From a checkpoint of a small mixture-of-experts model trained on Wikipedia.
Training: a variant of Muon for the experts, 503M tokens, 7674 steps.
Below are experts of layer 5 (counted from 0) of a mixture-of-experts language model. Rows are named router (the router's row for the expert), gate (a neuron's input weights, with its number), up (a neuron's input weights, with its number), down (a neuron's output weights, with its number) and show model dimensions 112-223. Each number is 128 + 32 x the weight over its row's rms, rounded and kept within 0 to 255. Numbers have three digits each.
Before each expert's rows: "raises" lists some tokens whose logits its average output raises strongly, later layers aside. This comes from a sample of Wikipedia text that the model never trained on.

# expert 63
raises: "S", "H", "B", "A", "C", "R"
router:157125102175128105156119121106179107091108154115124152150119143185176130180150113143147165173130100192118121150126104162102099155072087116153146166105149083138085101105144100137117159139166156119105158137150159118155099163161139164134152104104069105128140085105068080073097170144154136110137197127075109114168121184103071111170114149103
gate0:095098070182135072128149170159229133164131152093115092125184160205155146146142133134144162134114126097127139137108137144105138119162118130116112126111154061121117091123140102133103138068154037124084162128073123200125075133128144123138154110107138159118103096129041098070138111159133166166156110123092124161138124091138136084120153092142
up0:169136185090131154120105092108080104135141126187107117200132138155154171109118151144115018158125128132115175132094161074125125177151090175146186111121105139123171108057087112147064112102084168117111061162139118113140087163175146077151114088094124122107152142093131123156153128156170126190105189130149167024117164123127176148129181194137
down0:128081146153104175194088059153176137089151117158081120112190159168177116102164196108118121104125129182184091123165173156165102102076134109124168137088125104196117086097099185135123119111105068104174111144104153059182092121158078081173142115163183137170133149092094121079170172162121131121189070143090143138138108141130114176136090118142
gate1:121136107125126110155122167184122143168091074108034147122150152086177124125066158128143131083102111174156191127163176143108123166155145080100153114111134127145140104081110208187129143149201148137147137173133110100122092197104106155112151140063117091173107164097106132204143128103107156166140137119095164167147126111147148108168143109138
up1:145142112153121065163141093110161177120142137170131105187152116126139142082141109096085082097161106134134077111158124097182178124128094160147137151150135145154112114127115144160114125164136149125174144122124139144118093119122148109098132162165134116121129140085128136100102143123115126106110128186151082098138155099160136059174124026123
down1:175055141161099095150176115119115130117127121117131089175071115151120154081103066108148132129122149129113179184139215156191132181160104120126099112114169147189164125131170153089161113105120139112138176150168120119159170088186148127090130160126146147170158101116175231138144179079146086153108140126122105083150155095113132147064089146069

# expert 20
raises: "ping", " of", "my"
router:129149100193122121115156135091126107092164155104123129113090136137144154148121078141108150184091119103104112154108116158120017146146127091090127129101085082118092130079151056126147132136159163093126135128134148191175102173128143124079121153122139095136100051115131054123127183089149154078119145138136049113129141204139060144177054131094
gate0:105125120069124150112136075147134081193078175162108115058088083138154152065130162142126149152101156118127047125152106155113125123130106122144113168164142146179140101128139178106132144152118178138105121131137119146164127140107131139142103139124145149143108103084120121131120123097129132056118132090075086088148122115120106119154055139080
up0:116135143129158136160134135124144110085118128061175155141140072136177094107162177119057186103148194160149168140062140136060122097172107115159109158138133105131091144153131146120058123124052081115160099120123152120132133123089192094106159130111061132117128134133152118161106141176159123103124112148145150180151141115097136150149173145177
down0:144138175125105168118062130080133113120068091125144112083092164176113140165087138148139177114147113142148073113157138147177112154131121107154210153087110113122067163126172100112188122118142106126153090075093154119173216098117152172102147114056101137081167089112171098128104156115104101169106176133139123067100159104136132154098094137180
gate1:086149124128130112152117146107119111104094033095132175105158142105150134091153140168129118103163127127097146156156108132100159097105108142108116130166111094148134169121140145181149135104080142159146189139186125114139127161116177158129120085130115108197135137214119121070146129158125094104163104125109086139158158106100123126108172072161
up1:171135090204062114139150133095179130110149137113146133153091125118126126112164130078097122140191128130129169160152117156074123071134131142116164151127096108155116123121143071154155111165130127188175152118138107062161110087178069133177109123161117140146061118129121137115074139109133117109129060138113153079159154187172107168124168092129
down1:107149174199118184155106136093090079064105112092130125119129120146168165137086208172132149099138168164255088121146155109128192088106128079120138148093143133146097168086158145100101106090146142119116092111098040103132117150184187073129124158135134101111151085187133197150101123141169108124157183129115130160108159202151165180136110128137

# expert 40
raises: " ", " and", " or", "-"
router:123137092134118136149160190074100198147151175130164163139088170149105171170152047113158158161132115139117126137079135141182089120101119156156134096086097089118166103110131045161125160159128192136112153109112141167189117104163146114116114109097128116143080090149146078067101163071117161139122118189066115116112141132144121135146117115132
gate0:121086137093136160113118109080122122114131131139121094108115168135105208156136168172128147108132117129140117151152139166170110094123163104123096170133170126134122099095115137133129159112184101072152103094098097106165075090047131130095123092080057107134072140174107096091116127137111179143113149115149081173096139128106122114104083145128
up0:120029158095117177108130127117118152089083134141123147132146130111108114196218138177064155104145161104101048190158132146057085138156124149131115136131125123091115169141133128122107081087118180115152129127150125231103090253214157106171081108134143154132117149138105143103117137144204100109155080109102096092132164157153151130138180113152
down0:189071178162147152146139078098149145114140137168175103079105125119190103090177117113140167123111082186205132122147126155072126072197146145152145131144139073131084162084099139158179143109143062166140158105116114119091164124155077172117170118147117179198086095143139177108115175129101143183131125170146128112137092122121156114051122103077
gate1:095179119149145127132088169098157204111086130105135100105092119116114114073090124102087141107080128159129110163150152174157127163096182102126139170109093111110060034129127088055135087161114061148110139164140157118090098123132147114122099154135140120121088163116162133126113076125110106145122071134092183144116122125106100085192151200162
up1:160080130112123138074112137115138086131091110054187102123094164145133137145104125145109083152134154132096096093192056110155101150100139156144125083132136116104079108090077204149148137166104129100077174151099102146152090143134119110132091137144139139130116168116104142152144141154171146098112130098080145098148159188110136167151125135075
down1:111134137166156146069139177092091123136104165054137114148123139081212115073104115108100143121146125181168136075127127111137151157192112151093063109147152101169092136090177091145115077097128148188112105154144158103161164087142139152110164116168146165124128170049112114141156143090133117142075093113144099150082124120064170122157108141178

# expert 24
raises: "==", "===", "-", "====", "|", "In"
router:104052117130096151156174142079170147096129157121118094146103184148131180114160084093118155148154083110094159179128098126134086212120122089118095134112154114165111090117147106190154155165089101149110154152209133135165122126194152149120159120110077132123094082125112076095103177072102162121152172158117083129147184153095104081162050122136
gate0:141201109147115124075155096083109141110177151133082126131124093138128147197151148084114106143155131117117143183146122136171066104147091123143150103132166101114121106161105168127129055126110112102130148050183112108116143185190087105134184114096104139147119189183146110106099110119159122144136053162131041126137118170103177133094130159099
up0:167126132147131115133103130111161181164159142155147105094114152123131152076117122025134162109096080136129109152091167161185117104113136074156139125130168142117110092186155041029175124162125126155132087095094099099155070136119109153097154120113178109143138103126148151092146105141073123110068140119142116129133121159178114124122128169142
down0:120127128132138172144096087140130124122129120110143131187129153152080107067119122130189076188142113109119159160130094133092098117203140070151136146179182120160093105142149153163184092103122171155086126122143116134140127163157127117111094170108137225115132120108143111145122158117097099113135136179137104116119145144065132067116121143147
gate1:122148131164121184141140173109119133123131087088138085125125129090082163156129133114110054126146191169097125130090118099109157139111117142140109160133130125090114191162095104180185102080121104125142177141113148141137107053106155154118165139129154145118167123145144126140143094065118105117173082158135185071094168155188151196126118117159
up1:106160132101108123067198040136111086137120142111084128095124131105158196151160158133113135115129135179141200095219156163150141134084139121086139120112121141180152182128075186118141134130089112106145147096156173126129138110154100082173122117125153105118154090142159142101191166101127154086172119136135109123101154155064076069133155162110
down1:132140106170123161096121141146137085162103135108093104100071130111169131137176112118131140125150090089120093139150108159166123104113128122112152183133096141055110169099109114062113020118158175102160166130137153133132190134096101163164089105146138188206159129104130144110143136217170116053107142154196185155124149157106145091148097130112

# expert 8
raises: " same", " latter", " ", " original"
router:127129107162104146138108139109128152083106117162130137206114171175152183193157081104131148130141081154082116198121148182132099170061153106101126087116145143162108103140114063182170165115142137034121137146129125154164117140146174102136167132121157081141126071084053128080099131153108139126111159124086063096115149172149098078155093108130
gate0:173110113089132187149126103151186173149121157086106100122216147115170112177122152054154093112158136147145133160193145150150152168089102156132120095159109130189161088137170113167116180162082149165128117146133143109147096160119115125091185103115116164109124161136127179093135114169093104132134158117107145166141147157065156111153123090193
up0:114093154129130100136123116137142104116131070171161070056129131070122106037145138127078106130144118113132140166145120110103164133113120151065111126116138188158141139111122130168145136063172118141125097092151163115137135066108089107156133121188131162170123086116172130101117171089151146133123170110137153075158126157192153200165109171123
down0:168048169132087142172122108136126119139158127142090164201142211185146079153191166107182172094143123103104114087091192122084135074121108080184107119136147120118089096095186128121107119153128117151139172175072139150149130137103135155120167109076106157103157137142123006126129040101082126135167147145069106112111171128147125130104099126068
gate1:141111095127145124200119129140115131117142091094184070109138138090110216154117114144126134116140102145110128086146143189101131133064140160143070087120104160135134196160111093134104076100096118150141165142104122163130134078133116131116092108107140137131141167140118144128157074143138130163149203164137142170080139087144116146144228102161
up1:093078109180134186145096132135105089099127172098120113084086109168129079125114156094120100103162100161160110133147153139121102078140186097095155108101141041099164120133120107186129106205094167153168173166099152181167185093087149155144088134082144134129134130149104137103095133106069136186118165133090121119088150106122125127089105215099
down1:115093186169137155126144126149113154140112149141115170102117099114135055108122136177131084099140108019171135170106138141131126166132078103190083159080137121140101201167111124101108144133145125149130098137126140082108121139085159131120155220047152113133177104128138169106127092110128136153162172140177156138115146146126106173110098105141

# expert 11
raises: "al", "oo", "ally", "ar", "arian", "als"
router:133117101139094124140107165104135112194094135167126186168111186122153136167167103104137174130136137115097169157129137119130136144110110099118146144143116103179141129123129100170119136096128083103130124184119177146137095153187186122131132121102077091078159093115096094090077138145122164149084128167104088104125177152122125146097149149114
gate0:114098149109102121174162112085129124159094153177135138113083153052114132181172149109114116081114154122125176160157124098103124155143112082105135173142102103058131147090174135255098092111142082147179118157130147158142093117106150115051147153125164066151110210136110089083086126111136122170118125196200142116147099082132177131163146119157
up0:127122134142168157075131144148147142142166080128158114164122133113116112130223037129085086120184065134161120124125122105091134128149150145138105153105069123184102126076141077132186126117096116118176087151148172158143107129088186123141191113156156155126120094101135150127112151160109138114163132139125179090097123121130140118134108087147
down0:152142149163144071063126133151084119140150163162141178128163196107112139111104070166103130195130049115141098115204097125199146155185170108104094124090100113164069190117094143108123126068170104106089161161080129142174092172104129099130135069170140145136111132134116122133080141113136149132151160128122105161099120212098157090042156174095
gate1:138183146110140146180101124138135116153144114123162127137124127162102152092094153077109155163167156142094178158212152154119134127147152098160106125119182127135124119137137144173139125180156126111112121200099195198123171116157107135127200139132110152121173131107201116156146144149113119089108156146145121144049164142076137117108093089158
up1:058129120097126170129090137114099088166103185097102138185166117132129172104165104149142087098131132127110118153171133128088143118116145097137161102082130108109073077145118098143149140093075057095129151179154155112133169126091073110122084137142133108137134099082115157117111117137191109137099078136079101083141053150101127161165161115100
down1:117142113140148069140121124130132136138137100158134133164120140142179124094139120109104078124127067114110172114085110162157125121149123112130130128096134129141110135119178058102087113039175144071133120108135105062188157159162089207112136133136144140174106134139151121151076177121124180100160151123099173134148160204139065123129099137214

# expert 33
raises: " final", " same", " main", " first"
router:151134142137152134152143117126162133058165162107131167134142165138169168166168143079114201174136101170111117178102114116166114135093065090097115089113099109097106108110149090173182127190113111071090152159165130153165121151154132078135162062133113104123144077120042143109104189118133132124150197139094130112160160157074086088165064168108
gate0:156123104192134090083116128166083087117175157139156131061088130122154105161164129118150102154104078114131144136139084048183120155127087137092154093168116160125139173158085122114082115130159120145130169147133141121093123133114119168089144141139107158138101114144169136114118148131131106093141175136058165119125117159130096133107084161124
up0:140162080078074122144135117143140161104089062107073140082210162141149113149119147025119131131146144146123185088092169103133161145100118114070087115184119085083112132092122083081116124108187188137075089127115181198118067200127147120091155175108172129144092217137125179125165124159143093079100103187115151096095123151068139092123196093125
down0:114063213145123115091105108108084118170151073135151118138127100104149151130156076183098135216121100168152133141188111130108105127153127112205133137099138134182144160124101125128130115122152077113162173190149079088105095083110138146103199146117141109133108107143179023084106089066127136113105158105110063125157137178159078174131103139100
gate1:128098119147178136114085151138144126127129098113104127134156113108171177121085107130143134084111145104136107166152080085142130086116146070160087183056172072122147112116102132117135140133117102115135189096140135072204124105147122169163172169088131146110132154109085152150125155164178105147085144107126155113152127166142151115116120143155
up1:102150100140104156122109103058082088146087109141143120094153136112119126106110129131143139187214158146124168086197103106090129138119156112104161179133098118120212104109081130166103127138163151118162128134095159111159143149148085120118104154147100128099122188127159104099143132118133101121158121144057113104154152120144110183138164242124
down1:170176158120166142108171147144161131167140130148161159171104170122133128081097071130125107093121142178079108138165159163155092090130132091167120118117153171162123154114169180071146148129108105099126135162147158118155160143152135151125149130144108132134149067151160057142075103149137153136048160159117065092120188147120111092085048126126

# expert 44
raises: " and", " or", " in", " (", ","
router:134111143146128149122173132113113133079113123093149174104136139104158159187209077092182148163098144145106151162168078185125109128144102106102080136115132114139115127062156110127138106125142122107120167162131116184138070102196118147068169102085109097154136043138135109101061160067147180169136138153045067129122140116108131126173099126127
gate0:124135139137122154103133138103113112151125097083156105071130119076129132111146110113113098093139128138118182084207125133144130147110103125100136138124106127085083106128116105058111104116130172122088103138087109167158143167101081120118140149166133118127133139188103126110171133057227130111124183108119087127092140115094142126181110081167
up0:140119153110172126147118121127075139146068121101077115103115149167070130124118124062115166135193090105173087136130151119152188201111219121112136129145141107069092091151119122085159150106097099109156152148131131118159149038151162171094141102097116157142134059102150139100092117081091170142162086125157166204143079138188114107138118115153
down0:108131101118161112088129116151171067143134150155155120149165112104118143117169091149152122142150093116162162038138182137098134153163138048092125104196146145140158159119083151089113185152197119154090129094166100099155119129132122118161137141180119160113090162148189181129146104133059135129164122167158117097157174095092099114160105111119
gate1:105099135133122101031201153134121137100188093087173159126118235088052150096140120070212117151104132124188140078186149120111104120053079121100127131136135111162069105125174162157167147114162194096116156112133041126090073117114132099144093098141138131170096126127138082069162135145181110100125117081113097163178083156077147134156093143135
up1:158180154156159142121121104104118164132095134115124070105130145126141064115139160135122085115135121107173114088150081120097137116133107092139056151111157124103066137158160130152083106147166093116117121116110140119120149149134102139137163138125143144144172111154123096123098110085193124075118085120197140162105162145130145144135123091153
down1:142136123129143132159140138115170105117129130113137108100077156082100136134124136115093130140124073163138097157127131076112193130112130117146162130172143099158115110104134107118136128053174166120132169139127095147154134075073179149111132161182130185137133148112153060149118133157100103163137136104158090105126159148109154096116111160106

# expert 10
raises: " and", " a", " in", " the", " as", " full"
router:090107118146140145165105132042139094048165121104141167175145150146100177135132113145103128171119110143086157140152130114167141134102099103051140071142169118190172111074131098167185143154130120080083152159146125096144085091180140073128110124087122127148149055063142120082073139068102129178146134147078103133134162163137118121181100164106
gate0:151184138087127194118121087093108113120112149080163131141186174122142170129144177118115137082163125149166170134097171129099114143107185136111218153135142101146161131069121134113106172141126143110063144138056174064148129130134148120089167095102084108086137188110169179126166086133071116134143185071146172124173141118089126144102077060170
up0:091224088088117143115153127102152137112088069054131110160131167115150173166144161098103125132111168164085114109114104116117118162121178116101109139146068155144101090094130014167108120101115216118167161166134121103146108101137094121105099208147108085083081156142195155102048140119131117154180153136144120054161208096083133146132186109131
down0:164127124093120132148066164069137149167151203171144125102111158164158118103143107106157091100152112112169189100126139122115155136171060131169117149159199113114158186188128168102134121144121145114138111101132116138107115170124138117112115062103119098186133153121145144140119135057162156183085132119116120132166167112119094145113128162128
gate1:113142086176156133110201135134138149109097120137129090128111140140141125109132135086142108089131109138129142106147219098147073110081113122182180111216116122136117114152150117149080113137099134130125100143209122161118110125156156124051122068152131156125175139075140116129113183143071131144139068127142094185160106131126153075120156100138
up1:157069151083154151161095134102098178101171058111147110123122098122114098148118133139144155114153136155111201125165135106118101168083119120104156131209148136153151139130115141130062166118025129121204139126145121171123146141125090114087070152144128158130153171150116051089117119092156215127169079114121084143137068146110102110120095112130
down1:090138133149153153132151139101156192149148104042115053139136086156133064111144128098106112138049151099179163109130114128129106143143102153178157110109104100133115159135164122154120118145058113119130118136107083160123107094130144168117115122108120179132149156160145150071087176184113102135185126116145145220099107141151111127134108147129

# expert 39
raises: "ist", "ists", "ally", "al", "ation", "er"
router:152068099104147098164119144053184115121084116116138099221117154097163114175156152115178120142127152113063115115090096142167106153085169107089073118054140135183137107086208117158157195148138170133068147139129159156173111128113141091109151094074098072095122153090123087064104123052137106160144213163089108119120146103117074082155108168091
gate0:139067097133129125161107092134117097134124110123111089122100131129119151136105185069105143154114151143115110202131110147171146138142139083079091188190183118208068127212167129081115154121196174196143142167115158115106178094170107142141128183148170153161151140138121098044128108179144136100145191116097198231143110193130151055170117173140
up0:116137124141152148146109167103142126152076127121120140066159075150155149093133120194119008091108105120141110124093137064128142161171117105077140098134126130088127168126100124149158142145167121152102097117117158155136182103118133136093180138183139177110141127136096110145103165136135165115120174196134136158137145110208109080094060122148
down0:090139126158154141117121080151089135132096110103129061123112070141092140115147060051132130146144152071132155127149103100134133118084087101146116126063114129155173107159100125116142136148196126174117105129110121104076113100130140136161115100160143122116149090134030108074081124117093141163133131108155116127133094215100153182121245165150
gate1:136102131141128133155084123155063180154093123163140159127152150091098075149130104119108151168147167154128134091109119190073124112118147127136148147066131107095106138097068172171110137134127172106094203099123137170117110113128196173078125095073087087130109172129132096086088152108186150138106117134146147172095117103048084106101097133087
up1:115109121130151101133182146071102148057107153119162176135138152129140116195157104089153082140134146189123113119082105123160132123095107100101132131133112156144109196139090096150140158134147090077145138100159146110148143157081144078098161131109185100158160134161101073133105097143061141137156139152112121106134147188162139146163158042164
down1:123090090139139133137151200061128145120122117078070169145117115157100107092115139114168110158107067069134161134092133117140105228138163164114092140087174094084071165109151153183188092126107124158134090190156146126103104149194154156182164162075108144141162137134121110167150108138174136218146132119092148100085114065139163122126146140190

# expert 47
raises: " In", " The", " However", " By", " This", " After"
router:107105110137114154119114182080146109109158144155172100135135137125171174150148033123100161147103110172104157149124109143167115203130159079090064162090115101127136098067150082110131161131133115136111161144186107151151118106161117110124100100138127152131105091091131116107110138088134167171146186158129139121153154183128133041176117171095
gate0:142123078125154143111130179103113101116095085179081154147110131113121125103096108085146161134129121086107127090169064146113123100099090117149082091118134155139124146156184137089120141131169156130133120137155164087154096139141033091145166096161112100097121175093148122182134098074179138147137150133138134099127157161037172132077132140112
up0:123185178097137109159141170145153120132076062134083135102161111136099102206112169179105126172098092103076168117150088094131104154081076107148181126131077158112158119159140144098141149103149127124133116065134152169167143167145089140092092125096107077131147132133149138066147077103083125150104151101138171134086130140085150128123108185159
down0:104129180115162150088138102136121116165164118109138111146099163132164117121131069133130049175103143145072123192129100132148146144131114160125163098088151075085083147146140149135103117139110138076096100130092185160138083117123079072121134139154151105166124149160110143108173164098166162145136179044127193131128127105086101148144140194146
gate1:167182138197145072139200123164111094178051126111113103093128152123075163061141122119117144173155129121122133152131196135173124084123161061120129152102108095065119061106102153126115122131181146119099163150112140032120128142116129124139124112103101104054086110118110101131160170121125152169176139159117166095137151096135091178113161165103
up1:135084123173115104126214074127095088134139111129157106123158152100113137069194174148145107170068111138096176140084158118102131083117153121157127144142135127104113100173131160123150100108118107161108122139140158128114074104108081115132170126167146106095150100115155121120136130119194048140163103137164035162118131153082159150090119126131
down1:125196140100163086199148094121182119114098147074118162148163119161131080086125097146148130121115173076200067120176145090122024133137163160078165140119141177054118131108021113164119104125174145156178164155121136124142097172145133088142115132116140119093086117152123157149152129171040171133085144179107110140172144133117146099169125144184

# expert 45
raises: " the", " for", " a"
router:146091073130135081122159110135129164099167121135179205161090181132080120095115095108163133127070106136066102171099139171167128152097073107114063106078157119127130136107191101123130144130156128125115169148141133129153077139179140170136110123126131124098134133093094064075105164094153175149078143091117059118146115149141122067169115139079
gate0:149152128157104121103148092172071069085100139101129105173122117076134183141131138129115070097118140100125099116102137037099144098141107108120169163120077145143129097084124117084147188146140141175119168096123137067159150125095119124091128167155197109159128196092130136126116084123111079108161092115167161143114095101162176129142165122069
up0:095148101144086114179107168146106099126176136092128115201089186086104198113140068162151090143120154121126102138110189137141075127162154124120164130127195125159155130176151141132123184132128121134097115083124104102140095138088075131102106120121172127116118150121050130134130121123119115140119043096116140138087119175115146149152151107129
down0:112134151141128145116125106165080109195158118093087121159056105141103107126108147123086124139090104106226130145081072106110148162143141099155119151093143095150087115120148132091136087137093133126125106140118081080129072166145117109119096109110116109187122134155145168134112173159191148119089134182110180115155143186137150141139127118161
gate1:118185097222142095124107133126110169113081115063174163129146110066112165056116112115113092131122148142137106151191141134105138094137113099151120103085162099083103164138140122173175144158156127121113102137148133131082101119134190119124146108122143140091149167142070111099119109134146156140101131113171078098154102138163186178161141156153
up1:118123124144179102135137059142124149139122183170125089108163168132164171091075102158136088142061126203142156123134158174148121141148166138098083185074108133132104146130140154084123132112114047168149148124158167128100182050148141131115177108137089140119142179133120117117070065121140149136126098114135166199123131145159140160114145194078
down1:188101117150152206053160130143104166104179134144194112172115154117165137141110142093134127171142102122086190079116110135112117100117109131086098107116113160144135084109176175118102119093134119086183129113191147114193114151111136141120120179087158097158155057129083044145144123141116110105172123123144165109127108124117186106093110169103

# expert 2
raises: " a", " the", " "
router:175093102134120050141148134119150128102170156093174193174067132181131138133185092134214147131120115116022135147115106160128143148122109122044088092134139084151161095103154112180156149126142183093135181166141126140190113135140143150109110099137117070125104109103116118119102174128113142171094150116094095111126146139127135093142084159119
gate0:137075139141124142132132137164076137123095036130033164169099128130129071145122198094073121137128088133117135120152118153124149138138126178128151197134120108130140072107151115126152083107155142140138122115143174159106101148079147125079111216131144200100117089135136108089110154107130115132105090127145127130098148125076116144086116123088
up0:166180146124082135135058078159181104182120126136122165111154128109139117155083112083060042107109134123117101127165160156119144098065058116126094156128114213160143127081095140165101084129189085186148169102115147104116115146151138143105130149163072179143100099154135181114150123106145131132079090149127095096153137116121124140092150090104
down0:103147103087137097092113072154155174120137167141168155143121107074173109124103175087083102077136126100132095099096128140146126121079034105127124096137145072119124089116136129121115141121144083091086093133129103119157152185172161140099102125136158068114113119172079103143179138139077116088112105071127143179173129197140069150113117113081
gate1:158139133116156214125154168117119183102133092105152079056110125095167111137116111158092140127135093157126141179186116077192136156096118135121161135138122121107084152153106178153112096115140109155095120147083141062092126103073164095148198114199151170142137156106100135116127114108211133134151152099092155107145117095119129175166151174165
up1:133179143164101181057134112143162121143119096109091138139155117197115168127176097058092135182096140117084100156173072148107150127099114097175161105198126150106105151176141130149105133168102153140145137142145164156136097202225114121137138121131142124116139119195039127097115112146118158125103171138133153126123136097117180120076197165150
down1:102175106142076169119143145141172129124123093111088184124125127120127142198116080126101101083137043150191122132154131109151120173153199180116137150116156112123111097130118112165137054113108127105100104099118157110081150056091144108180133089118117124150180146094136123147086197123157141133082134138093138120146153080119109141138134094149

# expert 36
raises: " ", " .", " −"
router:086124101146120146190163142112183133113166120091148137198146148186105168163110151093160179086115146128134170138100094190091135104113091097075129056086137099133165064123144114170138223127159165119114116184143130180173098103121206123099149090103129130078122071108080093076073119134153170113114140116122109125123160128123114165162086124132
gate0:149134171099057102065103082141132145130191090149182097172055153081167104092082074142160031156118123137119144198139186167134162123187118151088150142138158082058094088136126166166147162151083102148138131103130109064138128132165093134223142149109133155163082108151158104118132136145152116164083138157122058186121163148207118154153103125110
up0:155100177170085113118173129079070131145123146072164137126137132111121112120154106220160148148166159137182148245151111117092145106135184102069144130081143142130123188127132115145116091183164112117160122072148143162085190083146122164147124133081172129123092140158065100167160144082140121132114135200158085093116082173113104147084171193133
down0:140113145131121113162059144191109112153140166177088172174135163102156112071168101140096119103166080131192114106140154149191180123143166161140104129146087151126124189133118102095148101130090153111152128119133153179134138218158050170163059155160137136048100123129131175120125142125112119099057097111104125083158113128164150194155125078134
gate1:153102089154181098137144196088162140140113131099089113140098069138133102147150124148192149125103096057101077126114126149129120061089144167098176132171110138098167139170124109163153152133046099151123160113130124117126151112119139088121112127136141078047133142198064099066148103155157143131107153147119090176113114056098138106116105181145
up1:158111140097134151126140121147144156108157129150106095159108148137147100145148130044101134119124127124118133126166115162117148127103129110145163157126119068141150123178127237172104121103149112104084108151206101057134134129172114131152087136126141157112112126103193145214114115146177145112186098111162235153083130171105143099174125124103
down1:196133103125153133149168092120122109142139150180146125155135077057149125112079112103102137156110139112127124134125061131118070072153181100098155109132143079083146113155082122140128173123123143133108118145165142183127070113093142100108070099133129149092121142170126099160123135095147151209136160129173160120117107157173137147114173161110

# expert 6
raises: "ha", "ides", "ide"
router:134146165061124111156141119151116168124069119159127114123098101117135144165155133169129153133120104185082136166118061118152113135113139142082077100072176070100156106136206111104119131146118106160123168096169096096142172152116208179106114142090120149099135100086118076108099130116139201111072127152104134107114125144086089098169147150137
gate0:138119138119137126123134152157059089122151131142133104134076142071109142097142178109093089117101138076132114123077118166113160141145153097110134147106129087152160116143092125109153109147176115092135110143157171155089152149112172089141090111166097098115052175095121085154119109095174130124095119153154041114095153119132131104100058137168
up0:145096097189175118117184115112059114134184112128173174123115090131153140096178160123145152078204087136136071120147083142086115099129143170154135197195102097093144104062152127109142141088121161117079153093116119129140088154144120176094161173157145127118113121166191132171214078109159074102145093136110175091162088124086150151093077097126
down0:167138215131186152136152140148142173106151130085170110153070083143076121162152124066094131138130116122114109134124108135169138076166127121120142178127115142170171150077203112126135171077130084085090108150105159183135116143106075077073081129208142099183107115077157169174071114088091037128096106120167080099096108062147107152116110117130
gate1:129098106090118106120083082115079132111157119113137127133149127193061135098149152152150148114111130143102154110098134178128129100113112079079140107120107096125191165126150161159169194098119033151138177122117109122196119167103136101156132135180130148120170125098183124107122059090059104166118102137137186139143138099112174124168157124148
up1:140116121120101076163128145122155088131159135131139098109171089119109111225161154077185144131163089101117126072104169127138129102175121147045098128131127094081112189108168166088129141167105100174127066103160081116176144109072131105129110143106129135200202132177140144114171145138147077133117124125132168149122095179134148061116140151127
down1:125154077137113111139105098164165128151144106111107067166103163135173140047165111158157091089121095085163110101094101087144121164126130071101105124141093048127094078139142210097147075088126123126129153126158151098122124119115141130094116116119053106154123137152152129145096109059118102168070134132171122120135052093077079153111161074117

# expert 15
raises: " be", " serve", " take", " have", " make", " go"
router:105101111122152078156156127123136115157106150123111148111099122133170116126136122142137142151131126134073186152090127113141066144127068105119099103082187096169139108105121111140121204173160123096100216183121130124127116104154139193079145132095052101096121088073081099141074136118117142120106155149078102112118164225133087127195116125125
gate0:123109100081141176146112165118166140109115104167149107142113105157078122084192147141145106152155061113116104175149145067109071083146134106115117093121118120197113068104117128126104118113054162103110120165082146103147151181142129127143101082155088140111144227094161101167189109148121101122143097116196174086157118159160112102134103136120
up0:167098146075173093092092149097139084140062137113167116168136143088135123120086172052123130130163127109159132127138146095075125127093185116142175094147129153157143115145140155145139113122133180123110198113152138095111088148156113110144086140148125101192127145139145142097161168176124075116143173096067132199109177099144046124123035146143
down0:133166077184156143096098108139121055141123154170207111201067142146154162108140123091040111166184183138104125155193109092114118190141163149068101150113120166169197095164102104166135129105070102101134117148106129121121055146090135138157077094139139105150117119018115112110173147119077140114154155153136157133134148094100158125138152115152
gate1:119167158060118091170176127144147162140205137119094130236104166146140111129205200082167198140131134115121118160174098116127159139109108118085119081129117131100132155134181152160139123115122098109090162204122184118130125147061133091143118178074114120122127155161079149118083169156123129148117108071170134203090149107127154153153119104083
up1:152172091136161151178117092105099145098114120090172129123143108098107102148083153124120092120155173158104121140155220126158090123108125143120116179087128166102141109111110107228167174147058130139067138189129145117099154131135104151137128176185058154131113095151194160102139138131097144129196102107148205098103109076136082057134142128116
down1:127126189141056170103198122115106139101142135115133103144166132133103169146161118119109142096128127153146161088174163088118157165159202150094092127147176129112187117105142171175167122076087077211090160114154122106130099113134150098137138136096084158137169074121101044064146125108101170107137150134136030071139146052087176136086110142082